Weights of a small mixture-of-experts language model, trained from scratch on English Wikipedia.
Size: vocabulary 10075, 13.1M parameters.
Training: 741M tokens, 5650 steps.
Below are experts of layer 5 (counted from 0) of a mixture-of-experts language model. Rows are named router (the router's row for the expert) and show model dimensions 0-127. Each number is 128 + 24 x the weight over its row's rms, rounded and kept within 0 to 255. Numbers have three digits each.
After each expert's rows: "mostly gets" lists some tokens that are sent to it at least half of the time. This comes from a sample of Wikipedia text that the model never trained on.

# expert 16
router:094157111115143094181101078148100132150098130131133159136157154108100147134158116146161138104078136123127135140138110151092092118151166123123155141106129113086114114114144167105127120133142121109143136110089148121142169143160151101091067129148098161114130138152097126121100126115150133151134147167116134141124100115073098142112127091108118107156173106126123180100130097148143165139151
mostly gets: "atch ", "uit ", "ond ", "azz ", "ood ", "ue "

# expert 88
router:087121117128153116143096084139112160147121124163094165124149159100109165126130093138178208133135131136079139104145087089138133136144162118104112117118103098150104096143164098100147134192100132133135128093138139111134151119108104114130138147122168145143106130132138115104117133115116112127080102159123142114145123137089114157166167139156120139139134126141066149135129123125143142092103
mostly gets: "– ", "in ", "against ", "since ", "through ", "as "

# expert 121
router:114113087100179121190126107106093134112136117144147135128103151146119141146135074164110129149127148120113137124180158158088118104112116148111115105123135127130112118157123105130160139119149121105125136131135157103149122135134117159136139168153152144150111062102087125129141090094165092142144130107078151123139106085126133135103095151139151122139109102121130140101097081176144129097072
mostly gets: "land", "sch", "Sch", "Land", "Sw", "London"

# expert 9
router:135114095104147118120090121152127136113094090147147183137186121114084168118136109133099116139114160142094094141161148100125119140132128123082122136118126083103122100098118117104112153126108146118117123122111108121107089128137146160140133194195139166143121143131111106123137135111147119132071110148127128107119102095122127163129102108108099109129107122138130139082079113152104122073163
mostly gets: "ak", "ish", "ik", "Ash", "ah", "ek"

# expert 70
router:110156152110165117163075128137075168137085075157161125122098158085136114115113132139158150111149101109123149148109136104128116103099129160096144130107142098158108160108106106146124128113148110114145145132093143114161180139130164152138118154166125133148146109145103109150159115126136118176102125158100118158129096135127107107146099114127174128137139146144122152112072145155142155091093
mostly gets: "ón ", "za ", "ium ", "ç", "Animalia", "ca "

# expert 40
router:098148144151144126131107090091114151157101124163138140127150114147126136124144147142115210118130119141065153150126138105162123119161142132081164151133110131126146114147128094162138162153113153131157179121088154089165134123117137156111120181165107115131155160112100094122147102131183102163131106133089165114129114100131089152100115124124129113135135113111101140117137127164131153116131
mostly gets: "==", "\n", "===", ")===", "====", "\n\n"

# expert 111
router:125170115132177079122099091112118102125084129111119172106142148126070126111168119140102157111101162120090150148140127113151129097121143096112172102142140138130143119127152097152156163147139123057126122130099130139128121118154099147100106123158128094104127141148111113174168104128148157157095141166128121132149080103140107127119108156122124128180131152110132130093162131117142149092135
mostly gets: "ber", "ney", "ple ", "ler", "ded ", "ter"

# expert 108
router:119119170102152125154108106105121171148135111167117149081128107127110138140138116150102200144095118126058153134130134167141101128151164115087145159118076113083109117147151112138129151119113147145162155118112126101135148107118145118132096171137140134087158147115101084146146091107160123159130108137121167118130076132114067139152129098120144133114145117112133117119141111155105131131132
mostly gets: "== ", "=== ", "==== ", "- ", "\n\n"

# expert 68
router:126135114122171130153103095113120166147119035141086116102162124155139107132154120147129171149130147145130120143143161162092089124154142147132174176137087087135125153158110147110084124155107144085125148096116140101147105121110145111143140150128145111146159100161112102134122121109176134136113136118117131112165119134070105152127113134129133154149144133107099152117130146165131122089126
mostly gets: "States ", "United ", "French ", "York ", "US ", "Texas "

# expert 17
router:105135122103151121139120113125116143148123114150175143114162150139108157164127134165134155140110153142107139161152127144099113105144152117115155154158105115079144146192138113159122164148115152119131147119112169111132134129145188144112127149133152137095155096160116117086114116104140077117095131154103130125146123108108112105122105109143174075112107143162073140199117110146113151119112
mostly gets: "their ", "Density", "Cincinn", "its ", "many ", "т"

# expert 64
router:135147112096166124107113096129105117153126105143185129120139127106068168112133114165123194173147096108096133156132092107095139115152155140122099125161092096173125118147145122129106157141112131129121149115085161122133165118101109114122105143121141148109140133168125083098125101081160117128123146124099137125126095146119110138154119070162145099130093122100091113148140116146126157141133
mostly gets: "including ", "became ", "As ", "such ", "being ", "include "

# expert 29
router:094145108079133134132112088151169126156117160111139157125151143142098107109141099136146182124062152155112137106197147139123148084118140146101168099094082093125113149149169142111127129153127172147150172088108141128159137159128143106120149135139124105085112093131132117111092157133133138149113130154083138147132152120100103157119095120112118092105131124124127149111149108137129126137135
mostly gets: "rown ", "aps ", "of ", "ord", "order ", "anks "

# expert 32
router:123136127124128109157114092081138139115119142118161132111167123110107132123156106133134170172135129161081172132175146146095147130143168083082121126163095107112144109116142109113119141126143140159136122100118104128188177106130134142093146156147118121104135121119100142140174088121148118153140143152117116121135103154134125110168093130129145154153113177119139145182100096172098165119121
mostly gets: "Apps ", "Candidate ", "|---|---|---|---|", "±% ", "Votes ", "GD "

# expert 37
router:077143115103163133137128102094099142110154116136105119065158145169095172090135127125159138125135132149112128133128110158157093097161149126061122131157133123144150137111116086148068122107099142111111138102148158092155094129120120175158128119161146126119127141145090117125154103086113127115130091134121149140143142150134119137123097144106136154105099154085119125130063119099126117137118
mostly gets: "ation", "ment", "tion", "present", "Born", "ement"

# expert 41
router:093137154075162152130135098152152182112118130149139131106138160111151156147151116138124165182098120119103118190133139099125122098153105107087124108139115097145077140165161101153139129167123150118150139104138110083156140123152146126129139127131129144126116121122069105095157121060171098132100137162114165138143113135144107110123087109157134133155103120132114129123155108130112127120140
mostly gets: "was ", "were ", "been ", "she ", "He ", "had "

# expert 59
router:118126135112131128145116106101108160139074089159177143107154139108121163149147122147121133093147129165124117102132129126114130104141150121111106163174107121097120141109120124104115161137125158111121117088131174102125117089126139160111106144160153141084158102143132115128147090092152139106071099149108169100122061110119112154117091156160144133108119107086096137127081135116127157109101
mostly gets: "years", "States", "ations", "City", "ities", "York"

# expert 96
router:093056115121128101144073112103125126158125112122155150075174119142127144137129122127110155124130103119135182106148124109139071120155135124113153121126100112109157110146130082149107149122167129130141136107144153134164158163122150177161089173126124155142120091125137128090124117082129111125091117168128141156147107137147090155145101092141126137158112139103091138157146108151104140133125
mostly gets: "& ", "and ", "And ", "etc", "or ", "nor "

# expert 102
router:111183138127187136151080104127116161143116100157148130123137140138131148112129103156128180133132129199106145153152108128152115121131160119094154131143120121146142121177119103151122118173105161090162168128097122106147125132129153124121123171151145136122163146114129123122119112098162092141129116152053129109147083120100078098154132140118136105142110119091122157116127104120118155118109
mostly gets: "\n", "Animalia", "Scientific ", ";", "\n\n", "Personal "

# expert 43
router:111134090120151140155112116122127152139094118145143174127106118136091145137162141161130124160121152139134135122128112187111100137125127112117169120096096110153088129097121129114126129122137141109124143125118144115220136172137145103100132161163120151113125100121103096178159123111122134111098134117117144094137129108110107137141154093132120087125156162142119155144084072170073162137155
mostly gets: "ets ", "L ", "ev ", "ya ", "ov ", "T "

# expert 50
router:121130167095135119152111107140141193156149121152090144107153148104102104139179084129136180168097089157113121154150084123080118098141106129094124124118083109135146121140098134145149139138127142127165160140151108135156170159144142107099115122130132160125172101138105109115093134086159128128104143164104126078141128129123107102151110127143138118141124127096094150147114137131130141076109
mostly gets: "became ", "would ", "had ", "not ", "have ", "could "

# expert 56
router:111130154136141101129117092085127178107150131172128146097152114142104146138140147127118177112117134112083129166107141132118157100130152139090149165146102110105115145161129110146154167133101134131154191097108132108173144132132138154144097173157140158090148122133095101142123138135166132147152164136129149127127121102138077135170119086142154136105149122123134132134131125197157163119138
mostly gets: "\n\n", "== ", "=== ", "===", "==", "===="

# expert 46
router:071117136105131124154101117156142137146140086132134124065169138116131139137143147116128167137126118114127163169129135138086109118140135105137134142143144112146110147150211118155136164172121153118143135120125129102109161146118122117144113136162157117105152136191128086096140075067130141138122118137126130114127080116125113099139141116168152136140135133154125112192117095123114163109108
mostly gets: "def", "Sup", "Dep", "particip", "Rec", "Oper"

# expert 80
router:098146148111172114141106106089135147155116105156094116095135116181118143149129113137173227118122133144100141141173132157137107117115135100101177166112117108135133101173144136131103103132121140104109171121090138106122153104123105128125127141131151153136111128101101107097113152109148175167143154136121095119161102127108140109164124114146127107138089139106103102122164110149113114125148
mostly gets: "school ", "life ", "government ", "public ", "political ", "military "

# expert 24
router:108138146091136133170111118125090124125104111123127175113109154133163135088123098127098140133084115127090170151115119126088139106106130155103112157114111090141143116136104074161152119130107129089117178063113155116114127133119142148121118148143149117170141124094121101102149091110167123141085126176151123084123121137116114148146126087142137139139135131119104129114106141148117064079149
mostly gets: "ville", "berg", "kov", "ville ", "burg", "ham"

# expert 47
router:112122119113177128169136099090106141148093125105144139073144173164108139151153140129141159091150137135112169135152118145161133115156129135090151140148141126144113144154101079125117159131119139128092138105140156082107117110116142163164131153158167169100116129152120080099122109094144141120075096151110156138114114106112130110141119132154166138130139135065116127143099123157144118094097
mostly gets: "film", "century", "music", "album", "game", "University"

# expert 83
router:104171112142110142143072083106173154163123102163125144120115141136114144067147153116155165144116121129115113138127129118111092059096120110106122107137094126123120157141130154111094112135119153129154152134096192156178147119136108119095131115150126106112127160104111108106117127132161159137122130128129107133144127103144105114081136094098132103152075118141120174146105151118085126112147
mostly gets: "u", "ently ", "ency ", "sions ", "cess", "fering "

# expert 0
router:086150153119142142126096096146153137106122093119110188133111129138110118111128113143114142147047146141098151122139097099149134102112130085101181115124084121153147103154122098124128142173113144064144134068107149145132111128134130105105128163174120106121130119074146116133169143132164149116074117146156145136145100116135117138140127107125124119117157138131143102095145118118131109096108
mostly gets: "Tre", "sey ", "bert ", "ck", "ll ", "ff"

# expert 84
router:134083133099161117118107100082138151163113085144145112099166161126117125148129125150181161163140171165101149156092129109132110148157124141115117118114140088125146147156127112121108128126142141147136144136121121084131169154142122151153118113184150129105118133192135085104125134079095124116083121106129136152172119104107124103167131119149154091148125144129141109158147089121156131125098
mostly gets: "viol", "fem", "bomb", "Eur", "cr", "coll"

# expert 18
router:104143143095172097151118105114102128125074078134154124073128143161139163120127099126108175141096162143103140141118123079108105110097128112106099130154090108108122114137154121160109164144130149109136145108135169144159109114120114119110142153111144131103167126137059109121131127069168112129105120115097138128152108123127143116147110112140140097095134146081084124143138113159118101105100
mostly gets: "the ", "their ", "The ", "newly "

# expert 112
router:120103144152131135167091106112113146158121122101155150078092132133135129157136090162141171165124134127058170140136122153126121102172160124104120145108093094145114136155180120143136168129151151139105158120126111105153152139163140120098093147127140154127140063123096110163134127116128123164115107151111161086143141145128130108122095144146127140167125139076107165137100108127124133107112
mostly gets: "; ", "); ", "—; ", "–; ", "\"; ", ".; "

# expert 97
router:109135101110179118148083142132061169159105111161145109104101192114128120114089152112143155136143136125117159112127106122144106118104138161088109160120123106134125159157122104151107140138169132123140161167084131121144116099154106132120137178181121138121125127151108080155166130130122137109080134099086140111131112121147116092138125133124174127152122150136120175126106143157123148115140
mostly gets: "classification", "idae", "ensis ", "atus ", "aceae", "ae "

# expert 35
router:097096127098157104147100095177153129127142078127087138088132132128131117127133100119147172125103148142105145133174115166150096120150139136128091153134124132170162123147125086103122125153101132110119147144129165112116172154147130169150148133152177165063129138125083096131114097093152127145118135130141152117087127104137137090146072133118176121111106130128115104130139118152126143114150
mostly gets: "fac", "produc", "activ", "particip", "design", "writ"

# expert 122
router:109149117087159112098116109142138142166105115114122124106111147122110164114132135155171152139120155145079129103149109122099082073115164128065150136077117125126107170115147090113116135175139120099122186111065107164172103129132177118097129127133116097089112124124124109142165140131139096144119154144092125134132120151073151134153140148127107142144137123124127128137119109137111145139137
mostly gets: " ", "● ", "— ", "ust ", "d ", "scription "

# expert 67
router:115140173108145150107102090144131137114140096131120173154155139115111117129141135129143139132084149127094128135127122108084133113127130138108103152108088075169142110131169111127102158184132155133124113111126144137167095148138124126118135161149136119140125112136131038133096094120153115105098139106139172114184092133092095122134087153147138167126094126128123164099131129120117101104093
mostly gets: "Ber", "Sar", "Kir", "Kar", "And", "Nor"

# expert 104
router:090155107110146131141087100141113170161129097143135134114130156146143143082167109127158197128132162119077121132135143095112132101116140140127111139116094126102139117155129134151140174174122143155141139127083126133091187117138139116179097145136183153114147116124109107164153142080143146117097158114147148118126126107113093092127116112176137121124114139109122139131128109111128139096079
mostly gets: "that ", "this ", "when ", "This ", "During ", "However"

# expert 117
router:111142095085164121168126093125089177164136137127177137091162145147111134132132113134154188130110090122111130185111141126096121135151125105116125156126130093105150174159165123108095171133135138167147149131140121135139144146129155096152120141128153166130117115145112060079118137067117115111136154144112128122109119112113090127169129098116135117105114140110112115115145099104139126123102
mostly gets: "their ", "his ", "His ", "During ", "An ", "each "

# expert 2
router:109141120102140120132106119116120150156110106153126153115154151116132156142142126150149159146121170168119134155135127148112105117173130123111151142142125117116178150178140114111110140138133142075141150109112131108146146136142121142131086144135144166133165059146120115077155109116146074171091192151108134093140109123111119109142095112166102103145104145123085141198135118130123140105128
mostly gets: "international ", "interest ", "largest ", "professor ", "money ", "owned "

# expert 91
router:112121087095120148107119107129150177110096090169119146121143141119121121102129142153166201136138122136093102115130143105107126075139156119091136167157093098151110118112134090116131150088132143097188178080079113088135124126115132112128080124146169127134143145144124093130128144133120140161131118136131122124166131114079076123124121127125110111097150150124139109096118104125133131126143
mostly gets: "= ", "Win ", "MF ", "Pos ", "FW ", "Loss "

# expert 72
router:057088106139133129170074096145090129131103108130135135074134124109174123142140121137108151142125102102138126111132122115109104088116151123113166115162093148110126110158098141133137162114151132081137120111100104150151155183092100189112145120139129159136148125135100120137142116109154129134104147121076127120178100100135129131125105133134106104149108144092111137175141134160128124094141
mostly gets: "but ", "and ", "even ", "then ", "Angeles ", "while "

# expert 36
router:087174127114145143155122101082136147127119095131117141055159167115158145167142139113152166106159175113114138159151140164127122101145131121129130169125119102119124159125164111126133121171105142127128148128121148117158188132144132107159071146145146113124113143137134107116104115100149120139151146106127172088136098111146106089140163122141138102173139133142120104174107120140091106103100
mostly gets: "def", "particip", "service ", "transl", "conf", "comp"

# expert 33
router:116104152102143113145125115115118161153122134170137120129175132114128176124145155139141157095126155150128159149168154154105069101138191123084170174104125116118125122160132122126108160145111114106124154119073134140128149145147155121147118143134149131118157135127120064079109137081145125143099133135169141146133136141093115120153150125126129142133107139102094113162142114203126140115125
mostly gets: "political ", "local ", "military ", "Communist ", "social ", "public "

# expert 125
router:102151109119142073164094118102106155137082141173101159120138167147112111109135167119119180150114109122106168183149137159164116106144155113088157089121124128133103141153136088128129156129156116102138145141096092092148136125137146140115113140146124153141099094179072105156151143128125107160095164121096123110128099131146101151145078130116130118126122148120131155106122125119126102115146
mostly gets: "officer ", "player ", "writer ", "woman ", "artist ", "coach "

# expert 23
router:111124161141138149108123097138094156100122075138175144101095161098126140105125072135127140144139137154101168136135098126098151116159095163094111141115089134085154151114134116158118139146107169143121171095127164113135150113113135126112142123154145174145112099120135113090157130103116117135110123168115152145117150112096097113145087105133144155164146141148097147148141122183093087119104
mostly gets: "Camp", "termin", "=", "Cast", "camp", "Tit"

# expert 20
router:119115148083186137127118092125117113142129146163150117096144138152087106123133113124156161122123163139094153129153142109120125089080171113099149131138139107095160143140157085118122157137126147127163166117097139106160156160124122132141117165119121108119121126152123107126142132125134106137081081111104112167150117137132090105136090135153091139073112171095109129097112106168087130085128
mostly gets: "of ", "Of ", "the "

# expert 4
router:131175157116165105140124085142157128093122121178130150134162163155118149107170107152161130151082125127090119129143142116112136129141151135105152129096098115124110147118149121135157119152130150126122132093121143116126129173120158107113155115164131138079121126124133105145094166097202153154109125179143150108175132106100123128106145067114098097125122134140121146093092141123088138143130
mostly gets: "MF ", "yr", "ook", "oul", "DF ", "orning "

# expert 93
router:092160122142155143170105110100105147116124124158121161134125142101104155136111087161106154099101135125067120127153117136136115110156146148088114157141089121168123129150152110158143108116162091138104156097086107107144148124127129140098153190143130138146141102122105115157149081108118113120106144135101146099155153117150127105137080135142136143136122121125092170091073114091123121080115
mostly gets: ": ", "): ", "); ", "\"; ", ".: ", "\n "

# expert 30
router:093144130134131131124096112088118149153118121121154156097083182164106130125140128133151189124140115128094169115123144110130091107115159119126115133137114080133118127102141106131091136119112133093167132111099108127158132125123145150125079116137113096125119075143108118139093115092147135100069117153125130130114121100125123166099073112184122154161132101100143140146112080160111134090114
mostly gets: "', ", "\", ", "), ", "., ", ",\" ", ", "

# expert 63
router:106113133111142119128114108140136168118094102177154148130119131105151129105129150155136160112105141124121140127129147180115114114079115124097165137150086085126093126134165088103133127140098137074164116129089108097138173122148124141098110132153128106122141123132101101101199160139171115159113147163146154094163073156110121123121122128116172119111127149133105148136111120141156125082124
mostly gets: "000 ", "00 ", "30 ", "25 ", "40 ", "50 "

# expert 57
router:072097143128174145134105107096112153166127130167116154114124176113147177109127066130178179124112141119111137118149117099151121131155130138125121143107090101149158123117162106127137126175090127092144129125132142125120132125118111149150089140137170134147127104153149102108110133062119100114084113178108143112148140120116109119161152126136131148161111139084094143140105096136135154126131
mostly gets: "−", "+", "www", "– ", ">", "(−"

# expert 54
router:089143107131155090139129070096083136151149118125151107086129138136137152112144091160151159131154153124129113145154130131127098132147117113082083105082111127102112156084136139145110106128175154119115144170125121101163134171160126158152115138189155140140109120166090083117105137113099128133127119135104144150132111086143130149146095158109156112112091129097140107115154105128102133120100
mostly gets: "comm", "est", "reg", "ur", "end", "ect"

# expert 10
router:127172102102143125143081074128111156109123146155104165112127138147083120146147124178117169154123149110118160122150167169104080128124162139121147110109119119150135171125168139147100109121149136090138123106137141133173143134125115141116123135151139122134132135105124112123155167090134151102142129163083131132130144124135075136151160105095120120118187114159092137106134072166125170136135
mostly gets: "et ", "et", "al ", "ave ", "em ", "ets "

# expert 106
router:073151107131145092145088120076133158140109113135184155139107159127098163102121148179152157101107108154104148140120111111166083114117149129121123130122112079140107130131156122129155164132141108145137164088093142114139120118135130156152142132171134149147111089103103131141142168132158123135136122133106106132131157138126101146142155130116104099160097150089080119126125113181091144081140
mostly gets: "-", "/", ".", "’", "_", "’ "

# expert 105
router:093166142109162111133104091102090138123113127109095147109133141128097125159100091142172202153144178150076136131144092154089145141139115117128171128133110111130136121123137096115101098146127146127122153125103103109096133130116153142121101160121127155106143096146093101129091110088139150136115152115112167137129161083105096105117137100121145100129149129091065147145139118131128117134095
mostly gets: "number ", "village ", "section ", "album ", "single ", "song "

# expert 8
router:100134148119134101161087135099170173145108099132171171113103127139084160128135145118161192153090147122114136124152126133157093092105116086141152102106058103145132125152095134135113109126126143103135168115089110144165147136147104119099107115161126126117110141127094109170101107130124115124135120134101081114137141098126134108107078167143128119146093125121110140158158122096129144127141
mostly gets: "sur", "ently ", "ked ", "ned ", "fering ", "umed "

# expert 48
router:110094070131145067147094111080099151116107075142132167133184121116106152164144123159141147114147170134126113124143125144104129116108167130111179111106138128086103121129143138098133145109103191078140150144115174111158109092137125112133126123142121161137141135144107119142160133132148082130091121137133129117131126075128102143130114130130146141117117142120076134118153095159112147132109
mostly gets: "South ", "North ", "States ", "European ", "East ", "west "

# expert 107
router:095108123096158128165124114110111183168123145124113158100180093126086201137146091157159144139076116133142137114152109141117116107105121147128137139124104132120134150132162111128127113162117145153124132125074140119120145126155154129147136120157141107135130113129104080147123093099171145121088125134119177141131160127129127116107137094165128065147111157125128186123141095116100126112146
mostly gets: "′", "ISBN ", "−", "978", "(−", "+"

# expert 92
router:127149141116136105110109105090109138154128110154113139122112127150132193141178133133137166109159145140092142127159131135109134108127130107096131116143129131120147139103128100124104149116126121126102156142127116086115117107100115136109122152185149119081080167113102101134119101103176136107075101114120137125135091100109098113174110153143124137082136117072109141185088083109122152103113
mostly gets: "season", "time", "years", "film", "election", "century"

# expert 98
router:112141106107143114171112118122096149131113107145151138113144183111129140166146110156148150158111148132115145145149076149132110119111146141115153145158118115121077144179143119157116141145111145049137146116119143113151154137154168142100113145137146141114164094147118113102133119120142161135096186139085140115134122104116108096159095114137156132124101142101096154206127112132116143118097
mostly gets: "Boston ", "Michigan ", "studies ", "Detroit ", "Miami ", "professor "

# expert 55
router:085163124071155092135115120102100160143100081118165150112155114108121145167136124132117164134134156133124115130133121125099128105134139136125171130125055119124122139160118119110163140133155140091156111124108150130161137137117096144128130125133154111120163106170124096178186154099147122155090145153084135096123112146128112099169088131119134092143072121110118119130153097156125151135131
mostly gets: "such ", "two ", "some ", "three ", "most ", "both "

# expert 81
router:119120125074117131131118110127114168134145115136112137131116147134105124119128103139148188127124138145119145135142099092120125105134121163109143156093132097149179160123154106172134180149136156098160174097129128132162139154123152110164097146125137123123139117122128109110091146063126077099107091121102136166142110121097061102158132144163154125129105167146109135115138095158119131131085
mostly gets: "La ", "Al ", "El ", "Le ", "Animalia", "Las "

# expert 127
router:115132120118147132113099103118107136132110115141134147114145168142098147172150120139141158148116166163114141165143065125123108117131151143106169168138119114091187155165148113137125159137134132079132140112117145123143149128137106116097132152148152203122157117147121113093157101108139098134097150146101138076137106113113106130151096111165145133198109142111099134178128115140119113133110
mostly gets: "Creek ", "wide ", "Force ", "Born ", "River ", "Places "

# expert 126
router:116139129086139147111111075125128137122117082139173120126099164148124179122152118124123148138136122159101158116128101097150113110136104159116145123109093103104162093146115105132141160142124135128149176107119165118124131162108130116140120143153165138180137128127127123093138147066128083098108106131103162154118125110112124137180134103167127155144086158142094126113136080162113080098127
mostly gets: "C", "del ", "V", "Memorial ", "Me ", "P"

# expert 78
router:132141094112153137127105085071121133135092073152139139115140131150093133134146115127113147114141164129074090131114090114101114077140118131114109121140064094147127090107166099122118143150143180113120159086149158083132116144129127153131123137183173096095135133132116117139116101124165102156107148122129154130109106102134124120148128145130130129119105149072120130122095097159116116108101
mostly gets: "1", "2", "4", "7", "5", "3"

# expert 21
router:102178162122138103131110111072101135127108076139145158104131147145089108128150122116102133126095125141103139140116143111139140071097122168097136143117123116164118115154110098132149125143089148092128141103124131113136110117092133149111138142191149126132138133075112102150165125136168127113066151123138141122177100113124119107093079133138146135161101165119115139098127131124117094084100
mostly gets: "berg", "ford", "burg", "sky", "stein", "burgh"

# expert 113
router:084121159124136076105117090087105145160083123150149136115129176127137157103141077151127175119147128112079126157148125157146147124151086153151104135119089114158140164165154109132130161160120138111158131117145186129153145121152135107163165120125117110128133122095118108140143147124123128121077135112133160083124144103108090142137099130122144109138123177107116100130148119175103122118114
mostly gets: "(", "[", "^{", "According ", "(\"", "{"

# expert 120
router:089086144116152100140113096096117138149100127137109150127110148144107158126119096147175181142109155171117152152144157135121158145152120110118182146090093113158132133142171106093124147161127123115162132106129121075168157121118129141105097125149154123135113133145114102129119145110115144103098150152124117100146082100069116146155137120131112132137156148161113114140096084116163179105141
mostly gets: "sq ", "km ", "kg ", "% ", "× ", "cm "

# expert 52
router:099174111083145066127104117124135161131128112141193138104120116130161104148153129151125192127123175151118107134123124167104125099127139110119171130141044086127137131143147106145136139140138143140149131137121161111138134164109143153151103150119166136115136088149125078140158158095140126128101133128136158137115095146126127095158099127130126119093105120099123127099155119158149148145096
mostly gets: "two ", "three ", "both ", "several ", "some ", "these "

# expert 44
router:118148167075145103137116104113208122100111115138135128122136152108128162092098113144163145173060149121105169117135134128113122046130149099124183147084095129106141141130132150119120118131114169123143151096146142085172151100125138114114153122156139109115091126134124099106099149132156124118121137129091114147140141117098081154113134120114127115147137120133117140147148131156124122127099
mostly gets: "c ", "tile ", "tur", "order ", "â", "til"

# expert 103
router:125132119122131150119108073087097156120085120174094120143152122140118150107163124123158174111115118135122158151144116134120121103120161104074163105100135116119116140115119108121090093135081128105108168130116152137147199148154084092111115129133153140125128136139094120114164100122166125155102152148097143137128123099117117153106134107121124155128122137155105142170063116178096139127133
mostly gets: "Award ", "election ", "Year ", "Film ", "Votes ", "Candidate "

# expert 15
router:101140119105141077151113113072102172131102131191142126120163143124119146138132169173129150105128147124128154122140133135140105103120186127065163169123142110140081156152123122136099151117121153106119139123074120135157167104154146114166139124139127111095128102154112080101118132115132113154107161130152114120143109152118140150126127111120148147135112194138071149133146118129133141109131
mostly gets: "American ", "French ", "Republican ", "political ", "football ", "national "

# expert 27
router:145115146121151133172119112132125154145114082171122152085131105152105125113128140142137129103107135128109135121169127151118119105132119131131164136136078098136152132104151093116081135158133157114114121144120167077104126131160113171120132154208160115102117136129090103114126131120176142143086146172107173121125084117150124094145129117163141127133132165107141144117121099156112121061122
mostly gets: "40", "36", "13", "33", "45", "38"

# expert 82
router:107118130108163140101091101168121147167119107144100170121144165132110149162137130157161164146074164115126122176112115138137093134139156132135145157099107105125149129144129123118132149134170129109152154088134126150158118140096158133131124158131142161108102099116109105115123135097162126149095174166089142104149110134108050128137121111106098161097112126133114140116092108120154114080107
mostly gets: "John ", "Mc", "David ", "William ", "Robert ", "George "

# expert 69
router:105137109148161120131116094111143164163124077185125133093168122153152106126142145131146171127118171138055094122111092135092115118118121137107118107135114121115139113177124116145139132142130146142132108148125137125087182123132116129160119116138146150135142113107100114158114096078134144130103103149083131097100131126124132108120048124157084091080115127143133145115128107136139122092136
mostly gets: "when ", "which ", "where ", "there ", "while ", "com"

# expert 3
router:124147143155133127142090084143122158106085112179138148133156101100079143124158104169145131153103139157111117163134126124098124104125131091105125106127074083140115162105132154085105146114097162115109126142128132121160118133146169118141130146163097160111163124110106118148111149081142110129118122121140124107104112118098079130134119104124099094149143165114130164124067155109083155136138
mostly gets: "ama ", "ō", "ai ", "eng ", "ong ", "ú"

# expert 26
router:136113109139146098168085076075131133139128102119142139105156161142135159153188129110148137131130106120094118138160148127170112101142133126123165148144053076152106153110125131103077149121148145169118135111113126126145143124144149120127126172152147127096176109159112109160155136115141144151140118110129164137116127123160100131115105115153125114116123124095125112127069119170111171110127
mostly gets: "I", "IN", "AR", "IS", "X", "CO"

# expert 45
router:107145123122142132126110075137111152127116114165093135133114166147101136119173123115122158133129130121123149156123118128131136119135111156114137137129140118119101136151093098132127120138108146096121183121129142110177155161112076120112162171151178144132142090137102127132154112108165109112070125122119179128133123124104119172145118108126109170176115168146106145145085068172100118084117
mostly gets: "Championships ", "Center", "Albums ", "Festival ", "Center ", "Award "

# expert 62
router:050155101127152114105102109085117160160139108124114167126110151149091142124148112159148145130111145180098136144135118106169086118125143118127111135109095080135154128163162140136143170138134116151123160099096119132119130107106115131157139151139119120125120098138094113165139160134142104147139125138135098141145167125125078119116155108156134124150108127067095131084157112131098113070142
mostly gets: "-", "–", "'", "’", "“", "\""

# expert 25
router:114094104129162070152114115133136158152068105123127124100124136100121177129149106104136114135127153176093154096156126105149155095115118149102160106117112065134120107148149115137103116132165120122151162117118163123131131106147088128095144122181138113138115123103092102083142147113121117121124144108096139113131138166124113133151106118112107107122163119088136184146150074137096107149139
mostly gets: "w", "b", "v", "ol", "r", "ab"

# expert 89
router:117151156123151115131095103134129165169119094109131160100127156126136135133134113132166129155080159121098129134096101091086127097103153162123132137147065098128123144162116132117123162168141153100135134107128097122129129187107114123133110089156150154148105106120135089142120102127162141115101140128118136136175119131115088115141122147176123164128101163127112156095142143145146062085108
mostly gets: "Al", "Car", "El", "Bur", "Bro", "Mont"

# expert 100
router:124149141112149155084107133130122150123123104151144149124144145119100161118145159129129129149158132136095100123154169108141093120131129143086113119119122070162114122115136123142101187134109166114132134118064131130129094104125181148116145185182119149125200123115089093128127120094136109122088125099100145123165139134120112121111109127128149101154139159125101130093075122154135121103140
mostly gets: "š", "č", "ā", "ć", "ł", "ş"